Weights of a small mixture-of-experts language model, trained from scratch on English Wikipedia.
Size: width 192, 32.1M parameters.
Experts: 64 experts in each of 8 layers, 96 SwiGLU neurons an expert, 2 picks a token, a sigmoid router, a shared expert of 192 neurons.
Training: a variant of Muon for the experts, 7116 steps.
Below are experts of layer 5 (counted from 0) of a mixture-of-experts language model. Rows are named router (the router's row for the expert), gate (a neuron's input weights, with its number), up (a neuron's input weights, with its number) and show model dimensions 0-191. Each number is 128 + 24 x the weight over its row's rms, rounded and kept within 0 to 255. Numbers have three digits each.
Before each expert's rows: "gets" lists some tokens that make up at least twice as much of what it gets as of all text. This comes from a sample of Wikipedia text that the model never trained on. Tokens count by the router's weight.

# expert 27
gets: "\n", " |\n", ")", ")\n", ".\n", "\n\n"
router:142135117129129139113147087138127168140105120120058132116137108101131136110119130140093154137133132112124118111106109093150104106109106165174153146134128181118115153146114142160127129112106132130140162170155136116138152156081106154098137171177180119147106180125150118181122100139101129125152104150143147112130143109135122146107140148107081123113088178108156122146153121179124126127122112131142171131095098132152116070104108145138133124127112156170116113086152147128130110121133080128105138128114173154117181122168092142107149128109103145145103107178088166133141148114106110131
gate2:121120114113088098107123102107164146153081163121161124114158114121149080155108097113102127147128128066105146104106069125135090172185144145104121160159114078117146133134153122137166112128143127163096151128131144109131149123102172140106175093098097112133129132109131192144139108116149127127123156142140146128109126162116122106135115129078128128147145193136120118129119126146157089117112173120137110129115130099103148117135115125101133155083104102121143149124073146139118162154142109151127113147146125135118108166129127136106111104119132093108126174177118121119069143122113107167
up2:140094094145119131148176161180133149109170173127114108113106128106123112138128123137158137108146156152067157137111153124133143121109146106213130113128096114163115159130147112149127139147144102139145084124135135118146148093123103127109126133133130147090114122148157137104132167181135119129133164162115098146126123176117138093117138156113119124088110108165159103131147125110182160119144133104151138109153126117146128128090135146180170144112140128157080128100152135072125109121142118170125108094178135131127123105104128108129117150159096162144141091129066144108128134123135086141

# expert 0
gets: " st", " re", " St", " Re", " ex", " un"
router:108095128121142170129153153152084163119103135075068117100146075128167159125100108148087154165140174122164141131130100120101112107155115124137148146113157141112172163179104145108120147122135176135132128162145115126105192150126163129120128180137166130151122154130133128159146109142118131120155109141129139149121101097141128127142122143140108152143089130130177144128150174148093121111115099128157164100126110137083099087105123077081102116124092145148109137117122131137143134134151142099170102151145115133099155151144153135114131144104131083162117126136114156117149105101151147115
gate0:140098117120164101161159110104117135117125165186094107130085133148144152116098116181185107152162140138122110130113134141120142098105096165133168113097109084137124137129106140101109078122089150072132124136154131118138146178128128127083052112148136140110141114101146111117144120140114105106153117164131144105127118126104132113143124091168156104134150124182156134130159132140140147083139130122151170100151138078130118160157102107125165144110143143105109131131134175150145132116110093117130168130122131125122109100114127143107118100145147088140085120149088121118146157126173145113
up0:092114151114061137123111092136122125092156141102126158157079134168144123173135115099123133144095133115146145157129113119112107185078129145172143140109165119099125131132140113145185091124149138172119164143157151153109136165141181108119142127122128149124111134117130160120108169149164149149088149109133114143105131120132128165124132136099152135138130125142134134116106174106132127125134144136099110115081109163111115123128132140108168147130110124088163124166119141152106113151145109121127140129093101096143127167077145149143065131139111166134147141140067140130140104147163146064

# expert 60
gets: " m", "\"", "%", ")", " as", "}"
router:136099113146150122119157144109102158135120160061122106108133103134145149146117123131098110192110169127152166080101107123152113080133119162111119141139133177120155135133119140129143161169140129086150142180154138130083179118093122105110172151139155125156097140141135121159125093164153168148170106110116105125153116115173140118131133167122064148098106156112144140120136130134081119151118100097107122096118099130127104130102128121120119113137125129169151120090168153100142092102115103144122165128122170130128148097114156140135173109115114136156144117117104116145175146116111136131
gate0:088157143083152142126179132152132172137144089107091157096106128116148162098098164122152144121148090128139162103146117073120165112097156120085146144111145146108113120154131119132126124136154103147146126120109108132159147142141112086177145158144165124121106147165091088154135141136196149113155100114132116076149192100131105140095135115146119122125145105125145128111114124101105163113130134115152158108153106175157102125112124109126133123123117166153126151153143141106151090110106137124152118129154133119131134120167166117124089121111107174114122126136107156155112089158108173091
up0:121084153112118114150124106160130131138110135107141153095146129139143121129137152119139117131119168095118144118155108140097123095167123134101112144122102115165125155128094136169132088135098139171121191140127099113115105136120133133130138123128154147124147125126150134119144110091134150128058122146133138116127189152125108076078133091098103127173149076107149150151130102159173159084118101100146117069158101136153125110125120103088124132113156149102127118119146156140159158126143083150111113164098126143119081143135099135126136143124135126112108133161178093133147172189105101122

# expert 33
gets: "en", "an", " on", "land", "k", "ian"
router:114132116114127153141126142104100158167132142108107096137157148165122155163126104131116139121096177127164114081123104138126140109158120155090125146176128155101121133111104152139146136114119142126139192156173138139092168164108144159108168130112139121155089137151130119142096113114147147114155131170094155091139088090161118122112122160089066153131113111111121116130151140146109137114145129138112131142129118112123106118083096140126125082119114136166082112101149151126151085142109107111165142176125138152082162117127116099056114135129103155166134113163104133132163155122127105124
gate2:124143088122143097118129114142086141145109109099148137164108138123133142109180148108138120098153146129097122105134115113133125137136134168090155119080146138137122102135138140140105129129124088131133158127095156129116157104127147157122136128127121158160134203133167139156160134096157128156111082150121153113096134110147083136106081146123102119118122124108135151139132102136131123171112120118101182120096134081121103047199093157122113129153156151137114136137167118105135112111102117069128119160144139149110144087113105102115099114155082144149151115130093127106154103115132120082
up2:152142149142152125089115122095128127158143122103151117125112124111071131119164172095147108121170145113121138088162147116111125136130111122140107156121122111175091135173125146122118108132127112122107147130160060149075147161133128131115106155128081080138142121176096127101155133117132157123121141177126116079115131087134130075130129079145125127134154167095115113106169117100099120151110113109162117101100168079098121122122127138072137173135096124112077111151093140091133101120125165128132089092116155115117096131149133111123138105102131126153139118122139129157126099141093144126

# expert 50
gets: "o", "u", "an", "ang", "in", "ing"
router:106126133112119144164154106105132152136158133098114113099139118124165129116113115111111123153137131101147101125132126139120097107147093158124113131098138133092187110135103108139166120147128147131134158136136140105136153121114167138067173172144120121179092185126077133179117111130169152112164119145168140145162099125161103143098117154108082135113074156087146161136159147137114131127143128143151174126120119133156098130085142097153109137102137156157122102131109156081146118109146148116156154116139137135087169121160107095102118144125139123154089084123086164142151124117134132100
gate3:144163106157123121181126125128102111123105132152081113134135125158117154181138122144087153087105102173144120099126165106169107088121083096119103134051128141143151140183126098135130115128113155147120156147135120149096114139118138147171102147121148116140134099142131160178150103054180110128140120144186160146121153154138165123144154112136111124097151119103113153167101084122152136133110107133150128151182150143122175132128135160130116152142129133118111128156121101127123142092133118118110135168137114119078149157122123106139154125127165156133131109128126101149101127115124104139
up3:142118136116150099122138184140151134095144107107139144138098132159086126077115142148160177095127134147157124122151134114143123136129130090142116121109118129147122133144136098136143095143158141128092177139130166153103126111144166114120126115185063102180129110202127122142112157133103122095127156127127080146157100111130122148101149147149138154175147120098149112129124119126084167143114114117119136123105135121110155118141133132157070137111084154123163120150071157144140118070113061140119138138152136101123125147118153113164134122105101128117106156141121115157155136114117077135

# expert 6
gets: "a", "ia", "o", "us", "i", "ina"
router:111104092133155141164156134109128150128118148065087129131145120168173157169156110121098100135161120107144160089131138121111107121141076145119131168123109157101144128139116173154165141119148108077140193180144144175109142151122127122153128147142141139165123129146135108161135125142127132112177115117139129136147116129147134136098131140073101102104122119123129145134137170179108136089123140140112163071123124131127080143098109108116157117122099149150116119114106132110163124117120141104151160141103170129145138133138078110112140119092107178142084119143084136119165155093133114124
gate0:112137111132156109128144115140076132146144127095166135154156151160128149126158118114119115170151116090141158127160077131087167106102100135105131134131105124157154151133124135120155147105179127096097172191142122137127107133153169117131115123131127153117122141116089102137122110186121131120151141115106109117107140113112085167091123117100106066105110083161129122126153149129124116171139122087160124075176142125094104117092171094135119131132101164115101097145092073108133148121127155119153118150135143155156077141132098094110136123148151137121113119144138100150119133151118123099
up0:114133119138140098154118146144143139117113114108126097125131147151092096088148119108170113124128176091121107102081113132111157130149129098097108132163132132177102118125182182136120125118186142120117164112101123138106082148152148126125115088134154128137151125122112148090137118113094152100134123159132119119154174144124149121145098136127123097109133109093126109115147153149110155116166094163109148152128093121144162119137102123143176090101118079088070099140140122122164085128150120128147123131099125158142090111096128111126145149076141111171126178105100114164089162114120129149

# expert 18
gets: ".\n\n", " L", "\n\n", "==\n", " =\n\n", " l"
router:100132112114133138099171135101117146122130128107083098128133109140149105142128127152130138135157128097122104081087085103140145107124114129107100141130117157096159124136163121171167138168120143100152124116138086150100156126117159145119151186142158138168140161151127142167113125129136138090155120148150140131171147116135123115121174173126088136116120148096149127116139129148145138165150109121120134107161115128085085070084106103136123114145078153182094107087123096114132152110101159137140138170117171149116142137115094089113136132105086121154154138169093135157152141119096138098
gate2:154149072098092092151150127121156128157140131116126117147132140136153122109141154158105125139139128120145142136101120098113129132122142163173118133179133079103129134142135145107146108123125114118132162097099098087141138113119121128154093157139125068109111171184133115164114072139157157105171161169134100134140127115146149140087136145100128118172115181127132096097150118154140098145163133139124127111131175105177108107090125116156146067119130132154097128106176165092143158120121169136136119127152141114124101113113141104142095115177141088122127117115140115132135133178104115104
up2:093143127119105150182138150086097129140122144109098130116106146146091140100154142153117157096125161098106119116139116063127095132139107166133120107152116119121138085184099114136149116132080086107113145130083111122122090122117117153140103095130168165136127132154144084132158139094116159123156085113140184099139133132136144137123106061161142123170145165115100096141147136106121098085168108119120138135114111131154106130148094141124139114150110144103145135120123115104151138147114146153140140119096118141129155129109151155123126115182143120118102101110129118102136070158104065158

# expert 59
gets: " New", " A", " C", " Le", " Con", " North"
router:091118096129149129131159142098098152133135163113132078085149078178194146138133085153118131132111104133179118097110094115134143120102109162149146167142082134091111129151084155153131121154134149123108115151156093150109139115143140125112148154161117110150115143150146102179091108138124134122154115177155156131156120110131128164124117141119107128136125183083122122125159125164117128135142113131127113120111105150114079092088122103074149106113087138146122118134136139117160141158140131107157105151131143154107174142171099120129141129077085112110124093133126151152143149128100144140
gate0:138115190109132103182157162130136151128132101104139121105152136150099146115124108107130127102174104158119098129105139144158103106158101178187145100183165158183120137140133130128123130165089125105115120134108136082097114110164153144152137093122095095102087124126131107143137152121061127157138081096132147135119152177113112093090163115118136132097103125160151135162135154123127148170127150111143162174140140103126124134118128140135128145137127171110139129100113146123165146090113135137132097131144147119133123135141137119120062132106157127097155112158084128122133143116111124156
up0:074148135118108139154098153137079125138133146132106118089161140103140176101137125072159115144136098127113116096195137111129106110141143142133091118113165106126119135120118118136164144177156145157107135141138186110100136118150129121092121093158136133142183115149106162103154126083140145131123111138160126143139141122089140122141163086137138090144151136133151123128145118149123160132096148098128101168158097129105106118130131101142132128098160100114142132125113175095112137066098128115153196111189146144130117142117106130125128123128154104127149098138172096100128113165137095139

# expert 16
gets: "0", "2", "1", "5", "9", "3"
router:104073138099124135141160171106102162121118144108085114147150113161143145145124097100123150130124122131163096091109162157159114125144101131128130125141120163121137151143103171138146135160109135087151136172139106140120170158124109129116163187139160114137140112131143118191140107158109123087134096140130128123156104141128125103133123129086093123118099187089174114151146143180089184115105102130105174133136119138127086108129119112117142118129129101129131091127109156138131097113104137122150171149116120115097186106131103135133163108125115138129189136167088139150115156148123112117
gate6:134136089114120080106129151154135098137098118122125127107128123140135078130118113119122118147124126103118129120147124163187110138160111144094144086141144125125180122121141192110157179143139122133109108168092127098157147169138107150171131151136128124119169123159156088144102112202147153098111133122150117118129113141167110101118149137189117124090145152111115122169180120108108124144092127070131156135123108152142083135119127097143132127164173143119134119142121132149170097135149123115068175113133164160122116101157101146132155113119126104129156124141111138156121117133118153149
up6:143137150145149111131135107070080096140103123122123131125146103116099155137094140150092122113152126092135080126119172140093097122142106134102090156157124114138124122169123132157092142154128173072169085151134098159137139131151135147151122128133087133105138100099142111141144166060135132133089127180092148128145121107182143149133115156106129108103109152131099125121106158134145157116111117169158174123155101162180107160105111141123149120140121101141129122113072135115146139101133129136157090154132113147133169144178143126136150128146104120100122142120102117088115147140152091143

# expert 45
gets: " d", " v", " not", "D", " part", " end"
router:105136127138128163149138148105136123092084148124094133130168133158138164102161146129091153140120178124129103097135100123125136169136092191136113107137111143121142134133102135118136130168080154103116147128184093161113159129115123138099138146129214139161097133130099108161099123142132126120117097157092139117134100090141116121125140130123068149070131162101122118125122130161115115161093109122121170146119140122132102116111154086128108083127098163164126127104098124108171133120130124113157127163140099144120114154123096128109119128123142111145133110192087124146172142101113138099
gate1:093154103126155165115131156101145108143131130156120146107176123095141154151128148091131126147084104150139155100129192136110167127102144110126143102132101163149121111096133158135080151160151130142133137136139115115105153102114137181106166120122149103126124109161159145135065094153106088104165120113131132098051112136106146124139139111099097109137122137109092143147088157113099108136129114122116109143140117102139151157149101137130074111195149152121156106098117174132130146102124101147150146093182095127119114136132089147104104126139106116157105137122127126145140167134122141114
up1:139121132188127155113162164134151144144121124113087160138112121096151098156144125151097110159150060136150100143149121142144118137131175130109101129122098163110107144115138160130164130137153160136117109119113164148120115123162164119094173135079110097118121142139137119133102148190143122148117107116097141149116137144105138159125096159133165169121098147120153141127135133108114160168098089142098090114120056113095124143125132133182157124146109108114106131148107124117137134137162146161155134104105109145140137180179134143151085162142139119116165084135157113141090136142132106145

# expert 5
gets: ".", " g", ".\n\n", ").", "\".", " States"
router:103145103126128143126156143105121126147115126079151145112116123124111143130151135098152143164156163125102163079105125111158097115121097139104130145109133145106127148107096154144135126169118134120117163144139126147111182138103102143132146149124199124152111163171172141157099134159133121096134102126133124166135074106139128143126145143075097115152092166091120141094142162189105155136108137117089150151117074143139092084129093074120156088116098132162105111103140144122127124162123108119118157166113145170127143140146104139130148129171151124147166123132102145108127114097105112121
gate2:144094122103093118090121131130107119147136154126098116142137139106122134159116138150118126152090139114073135138144126088091141137116136140152170160126133101138142163117094090147114148118080138117077122139092145124149185144155115131116164116122134156148108111116151127144165143114121201086123123079139176113144100113144135132148092133160130097140098142066143134136129114157168133129080182150117149099125131136073127156105136103131084096117127158126158138154121178169135173139109139126150118154140141130124126091088153130125113123096140090159122151107138140144084148137123120136
up2:131117085104163184133129079120113148142090121146096098107139111078120126123155116114129169129102130108106150087128131111109115079117137092089149133133174086145163101124120162134142124141135139142103130135137173133149156100153072125128162117094142121163150122137144117139161105165121147101143127106118105107155132092160119152176118139146148126113136147122133115110149138117157144133081178112141090110143166095135118119118109086105090129121121118125115137175145121113113154158092099125137097141124125132096082156118190132147130109082150111166123164084141121149130158125096152149

# expert 35
gets: " S", " R", " M", " H", " s", " G"
router:099122116136149155141148142110095144131143137058136106125129088152151162125131121153129140124124148133175120105115112125136139136107088130152155140106104122074131159130139137157151137168097144106153089146154110128070172133097150151112146139154165122141118154122134100150136099111149138105144113162166125140156084113158148126109109098090110117135124178039152180124177123136139123147144129145109139100108087144124110069129131137126140123125149112127122137107150168121181133112125129127131165150124142148107143125115139129103135117112107155164144110152068139159175124105101098108
gate0:146156110121125115147155114093135138145126161110143141161134113132093101189130116110184156100152152093111151128140109152113114148082100078132104113161133142149110093123128153137123135123149137139148088080153086126162129152134095125137157161118170109111134126154153127136083137158178134124159094135118080103176125158129159120119128131104115130110120133138136185126124140137115135144154137141124149109167112105128106113130128121126131122107163142088115203116174124127118106109123132164086152137084118137112129104144117126179174091125101110134112130091099073144122127136124071130
up0:083125128113116135137111136105113136104139139204158091129130167162147128082151166140135140157116109163135158124142108124105163098140114103097119148115130131173103081128101124140108073149122126136125182101106156101201110185137132098116119102103146123132128089163122145116133147118132125105101171124147135120128116109135142160118154121105133157116127115124099124132106148122101119131119121138128133141122109102138149133130074093150112155159171145152120129104121116145104099193117120149136153144133120114142199121080192127106143120156135121144137084150097128171109116117121115127

# expert 38
gets: ",", " |", "m", "),", " em", "n"
router:092069126155145115141118139106121136118092171109098105137113085108156122151123099130119138173125144109135126106109118148169142142137121164100129161148093131106117097142105122095149155163128132099126155195169127113103158130077166155126119143174167103127117104112139109176116085146112144137181137169143109137166109144135114108129144143113126138143099114099148131147171109134126112164125115135100134110106117154081087106126083099118134097126094144155146088132157126148130138123126107091156156150156154164109096122150144153104134125125104094135164108165094162150117158127141121144
gate0:133123111133150115108135095126146129120126162144133107118112160086139094161097131117148118138163134141106113103141146115145120161148115128114118165147117151061102151092112092131104125173142125094116143162112126124144100142140140134148130154155152143102139126085163120170139140133083163125142123123129124128149140145112110119148065109097141136097101115138180108147193149101065122149136133126177099129138138124113106119122148154123141128135095142187159128067161119154089103133145146132141084072122101103174114109134142125099127151102122137107123128117131149172098082119149133163
up0:119098112086175133102106125111145131111097181099110131157103152118177129132097111119102182112118149139160092139153129133115166153170116133121123122096124134135142149154144122129113106161097134150101131157099170144108129142112135080149092132159091145140113115128127153109115159123100120121115132184126157119123146126103140092132116145131071095099149160166113140125110164129149116106123099144171140143105137088157135131132135121136114086125149136117135088149160129157167079135115150109098172137148128148106150088104101079137143078167146100116064130088129136143111134118134110147

# expert 8
gets: "e", " b", "is", " de", "ra", " De"
router:113116118126156132175143101106136136103086151076088101143117108132141171151137134101104138151140129100150169119107124086141136149092123100137149121095122137115163102102125152162141132154171149103126190141131076113093169153109118149107139140184149120158182110144159099183146120108112127136162094122137136114167085145164152132112141124109085119104117183115111115134133138153144109124140119140107106121119111159116126129116104106140122099115098131157119117116101144129142142116131138090154179131140146117126149125159140113123082121097148124137163091179112139155121143098066115110
gate0:141160164152099126121095109137139143144158165141119071116140135160154126159097122131101180137177151104144110113129099119136124125089145119147124106107136133111145121119106134158115142177152163127097169137140073131133107143125155152126145138171132136162154124169141171097173159133139124127158114100099129101101122097148101086158138123149138145092126140112101150121133116132152116154120109148125136159132151126137117160109141128148103101111085123089179152102121165124118182117115126160166101116140126123134105101184106164130141160124129168084138116120110074146109158145136104074
up0:141139132141160156108135179119103200119090156165129131147120120099146119149077124115142109139107073119148115159127100127155162139126106104124118104135119086113143128130092164149163115133131171152155188107144193105159158092144137108119119126120105122121112094127121140074124131178153125136156107083148117126109099113124102147099111142105118151157136127112138147155167082156132114159132102146096135127132173125074122124158105128142126123165083112116136143117149135151141121131117155110122100155120121092094136171134123119140095083091112120128124123172160150149137120102131110156

# expert 10
gets: "C", "A", "S", "R", "M", "E"
router:101123114151122130122153144097078129137121145120110118121161111148145186143142149125138131116094162106164121075104114132154102140122109122088137126106108180124138115089103176098130129167130173107122159190132093112115189137091137137111119153133148131138129125145155117182143119119154131109122113124154136132152121152157111123116153150094089100068097153113157158115135136149110128134129147104164124061126095120159150101099133095087156124132098127173138132100128122112146159121113114126162137114103120141106108111110122127133124145140100142124132103144070160120158164106119073101
gate3:143132168154115109106145118134123151123099120152153141106144161125134113128122153137143127156144138115143072116156083116117123091107095110139161132089153185162146142099148156117115154131113108132094134144163106100128104104141120175113136157105169166122155166140175119152153134122138152098132120127157161145137088118156133114156106127155128116125099125137143130123105118179151097144127100151149115108129062126087115144106118136082113139127117117157153148139095147114165130145119125170136092102184100115079134105112147089156126140139076153181161101139110168138167120133102123144
up3:090089109139137121095155107124136155143175137057094133111150159095188138117135158140126128100112107132114104136127148123130077101109150155139103108089166092118133173078130100122104112094146098135132150152120100093130115140131156126152129140094138150107142138082142080158114097116140155154109123132078114142145130151160103142100128099137134111140097108119072119127146145130209125136080094138109137097147134132126098120124086137127082141179153140167146156139156098143143108131137126146141116134118136098139152119138128141139116098091134110130148143135161125164127102138108127150

# expert 13
gets: "l", "th", "st", "est", "at", "d"
router:101116128152132103150128139133094187122139121096091110118158088160158120117127104128098127164115126093157088129118112133108163130124133144100136136111093146113133120125115105147149139143121131131126131166142106122123136155141103147134153160136182152135152155157118104183074125150127109105162091137106105155166063104145131125121120170097112165093112106088126078140160110151095153145112091153141154135140118154113115101096140126156148145101087129121112107115122110124129143127140136146162121167100122167124169125161164118089130154110132099117181136181145118125158162160093126093
gate1:122102103135100146177161143177162132121174077134117125103141144108151113124113128153090177133189091082166136141119147154085130121099128159141079140107161155147106123148124127133087128140120148133111166138183139134134126147168160103096128132116144121127160116142125111124126140150125103131129186099172109115123090133100133130142163136129133134087128115113161095085111087133114156137109121147131135126148088124147136111149146136102114104111105128142117101113154075085122162091137169133138145145134141133180145111131157141079127132089142141126162108130162112131111126107170159115
up1:111159149179081112153121115131125122138124141128135131118117126094103118098137136108120104146098116136095112137153129158096109121138153133141163119126102115096131120119121138144090147149142156174163158095112103129133136123169136148135139116110171137105144168093107130160137145139150156132172161140083115105090095150125140166144137104095189149133146118119137084138111126110091129144106068103152148100137083161098124137118120135136092118164162139105151125161127144141125193148156166130087131109129141126129133193120100087148119157146121165148093166142141139147091176117116157120

# expert 37
gets: " T", " B", " K", " J", " A", " E"
router:097125093104125152142132131142086124136109133108109118115135094176161181109151122125122149100141106124135104144126121120142154136146073143110149166141139144099114127121123143127146117165136155112151100149175107158093183183131162122099126138172138135151136189125165142185120127122142115077138098137143119111169118096143141118152132153071095164141100155084135149135133174150114120119128128133136134106144070139127104118075126071096133135114145122142087100097132153124119155118128116113176134153127119146114141113125110110097152129104103105147156108154114159147148166126148102132
gate0:084126123138110145134162158143119095139153141126150148126107112162123112140131104143142100134159121215139118134119148120120090139122124145117120102156178162105149118124149116125131131172136172104129114151143086185147144128159108133109135122154095105143176138104141129170098119139201134138132141146181103169110141098157174129102130140101123170091137135118112118150101136139130129136140184145129142140159068120147157121097124094113143151156131114131141100144130124122135113112158110116093161127121141164121182106107102149159119098100092094101097130164118128105119101111139107116
up0:134173105103107131117136132137124107100133144150111172147122150089122127123093104119129146158107123112108156150133142099095133117111138108116118110046157126122152113138138120141114129133112121083192141176100140122163114091150135109134129131133096156130099112100136122110102153117069131170129118139153106137162151106094113162116154108105128148137125115100122144168115111140095136124141114125149127130142104128118138121112114110179157146096103167106141137100182110130133054155171109135054119137101085124081127128140116144138119109135146154095146109179121134149168144165107127146

# expert 24
gets: "1", " t", "2", " ch", " out", " up"
router:113115134120147141149171118124128157105132120117101119135132108157112120122108128119118151160122109136141115084112137165121115132104130128128112133165142133092120155131079173152151098216162089137133127157184105138115179151110125143114157159149162147162133151129144140170085135149106163131114106141120136097152076122151115134104138156126076147130047130090126151114138157178125147115090133150153136093086088163141114097102141113076091109092109122157103107092115159140137101145142134119112141115142122163104131104120132139122158147101152137143141131142113146130130157111132115109
gate6:147137127084154091127131127131139133114122131097132165121131140124139171122111079119126169126156106124125134145100131140136072130153125158125099151157106139094122144082101141177131133136141135128162135082150144078110104146104131155135167102113116180134135144105160119183119122128178082112130134133141141101100121129116110140098141170125131115129157121099168151163054125155146137104099109170133154137108120165163145104115127094118130111100141096099135123112139085162123133144124105149143124170115083141161123170138134122162092128148111149096146128133112121098143101094074153161
up6:099135130197131106124085143105106137117123088172152125134124116134123169100125128092148124130149136168164126091113132144113143078140095151119109103112132090106148102149119108139128153143158118104104138151155111095112143184095134155122112174091095158120142108170127126141152110154088128105129141104112146146122158121110150126134145115103084116112124116122092124119148149179128114134121111136155164112099180141118149129143089129115116107144106162128091104059129094125101115145158117145144096116111144138124166110098127129148087126108153112143147164105177189137080105123117118151

# expert 4
gets: " N", " n", " O", "ri", "ur", "ov"
router:082097097169134149142126095080092169126108159084157113139140125133177130133121107107099141096132153105131123099105083109117098128108089152127136135119181157105137132131085139116128101160113147134117130140162080153089165135139130152126186143108123125180134162125159089166086108119108113137158127132135163153131113123094108128108139160067084145131109141110150104153129128147106095100104128133127150123131131154130073126114137114129121087089115122133115133098131121126154113110080134102139158114143171125147148089140116113102129126117116125134157154146112186124122127155108118169
gate0:127132094110120118080133064146128161081129059169133140125144150122165089130172161123146138127136163091119128154150113127138097171109151125131166134119142121090103137109047104147135124118113137119107100146145152098122186148147138108139102145157103102134135121116179171175130146113140111128118090135131113141154136140140139151118146139083099142145153125149146130075148132104146134174102131149103123129178142136174124087089138141134136132100127103104110098142094098177113120145120121108127104112142125123112120132143147142140163132184105108125157148113117160132118147136129111106
up0:149121131117104115123140158144109129097120122118104131087141127121128141111161192188109150122138118099152118159082114094120116158105144086119137127109095153103122134125157131104185135145114135119152096188127159120123120122071109113132126141102150105159130104118120164142128152120147138143108101130124137097072101138107142151102146141151124091108151144129115120147159136139123118128090149128124133099112127102119162178162158158110160109122133103113125124115124193104091068176095148151109090111146152107119096114148120132151140108123134112133136152131112077160204136126141111155

# expert 47
gets: "4", "3", "5", "6", "7", "8"
router:083107118172153150113186133106084137137124134090109154087119096153154169153131113126148135120127112114141149098151109165157128152156096133122116138147123152140143133151116122144154139164142163115153186157170098132119182163109133114136166142158184099156094149132134121196109131133153130115149098140149115121115104097127166127101128102065128110101110138082153151136147124175138137112132141127143141115110116093121128118112101092125134110145097137146124111104117163146154133128122101119143161175152139165109149117115155102094144172113135126144094121153102156163121156121113151104
gate2:159180113097147145126138126159070099111095103115116118153113117117192106111138118119101108096146161115171145155100098165137132152116094118116163125135133126128118157100079119110143165138127117091145118187161105104147120126097134133124148138127139074131140147151134125134137147172135156161071137151108079137149143128133081158126145131120120099131123114144127110131125113106135155150102143183173161139132133121132143108119110126160100136163137109093112133150104136176146121121156099098116095073121159097110139115144130125160104117145152116180122090133111132182152124124131093139
up2:124163102112116137175171114158146135126157179091115087157143131162109126095127137137161081116193138117144128161139101147129134147137166190155174137136139149141171121087111137099098159128108131123110120134148110137132130139130146162150119135120107151125156198146103148134149122167116113143160207142128149118128130118118135129125107188127146161105123103101153119096158122109119146156156111123139099172158125131095117134159131109125163157143118167123123135094143133128110142111123114144129145127155111143167125131182115143113100136123173153097110162133088143131159137106124115101

# expert 55
gets: "0", "1", "2", "9", "8", "6"
router:095106129140138142124167142094110156129143142080104148112137109126167135138130135143128146132160145114150106100140116152125142112128098140134110121140081147089167106129097143126155132155096131114101165155162130119079166144105131169103104196144181149143102121132139137194116127172145127075149137132160141108135118110195127132089166153092114148118115137133108167129133149141125139131151100143119144122090115163151112085102126146122138077117103117162113113107164159140104144106098104127191146137145120157125164119137102104134135128091142133150126086135122126122114182122115107131
gate2:141153105139180167162147108106137140105130098134098155142096162111157138113172137092106110137128167128129112164142165111127113153141116111120153129150086158121146129120146132121134133173118127105080146122163130152087130115108147134146118138114125085144115129106164098114139136126152130066148149126109169142100154151151142138113171095137147119124158123129120162108086099133101099156111102169168148146126132113129142100080054163130124099138118107135156117089110137142102126103103137109179118078151161138155161142103131132126125089122123177137116128114120188140094127115151153105
up2:150110120160156161142116103131138148123123122117143112121144125127138152174153141137169132126138111129151099119133141165160101118122108102081117120115140131102117151163126128133132143148096149095058112122135130136067160127113121155096086141115154126087136087148120111108094157147145145113108142116089132110123122089148103122135141155115077109168131131161104101132134151141141125123100143069097148126157116194129179125109143069117149121112085187130178136167149154132083142104112154128127167139124081168117091140159129106159133118145123116131128161123117119146131143109125171129

# expert 19
gets: " and", " he", " He", " but", " who", " she"
router:122095074155152159155137145097116166123117145086127114127136103160174162105122125145115131134149179150160096113116116118133113116123128133103070153120100161119151138149074126157143126146142122087138183134153080126116151162102137124097148129142142102178133124149103113155127124133138129088187104157119170144150107111142116110100122131136117126093081173112167116131154131118131121154120144148133161130141098136132096092097115113086132117118133151111117087086129176123144125115133114094177124123141133154104169144161074120088131137110150134109175136151098145109138147134132113123
gate2:130139159153160135101139094135144144101112098129111132103115099112111104088116133174129097101123170143104082126157160130137090137111143145087147095144153117119146129148107143139117140107173159093091132083133144128128127109186152120124138149125139141130109120108081099157126144116157132142158167095115105136142158122119106125118091133092121111150096113118130144115146078152108139102149155128160104119170172089134108131098116090117088166117151104128137131109139195089169100105133102124174152148142154151117109159148119152152152131109117098128157162138141132168114115084156138084
up2:189141102125166137044107108124143127142153115120135093138155098145091131132108125104167150134119132131149138103146115115081126133153103138100147124103101145151156152134140165087119122134141145134101134104120094150141100143114156100116115136130082132141125101079179106118134144148112109162129111127138103118131116150136105177106154097070125173155126118147130104148118143152143092140059100120120163138104142143116108129155130116085173128118117140100112091098128095127130130109139160135127146130134138119160174127125106146104148117148126131155134125132099088152143152126139038098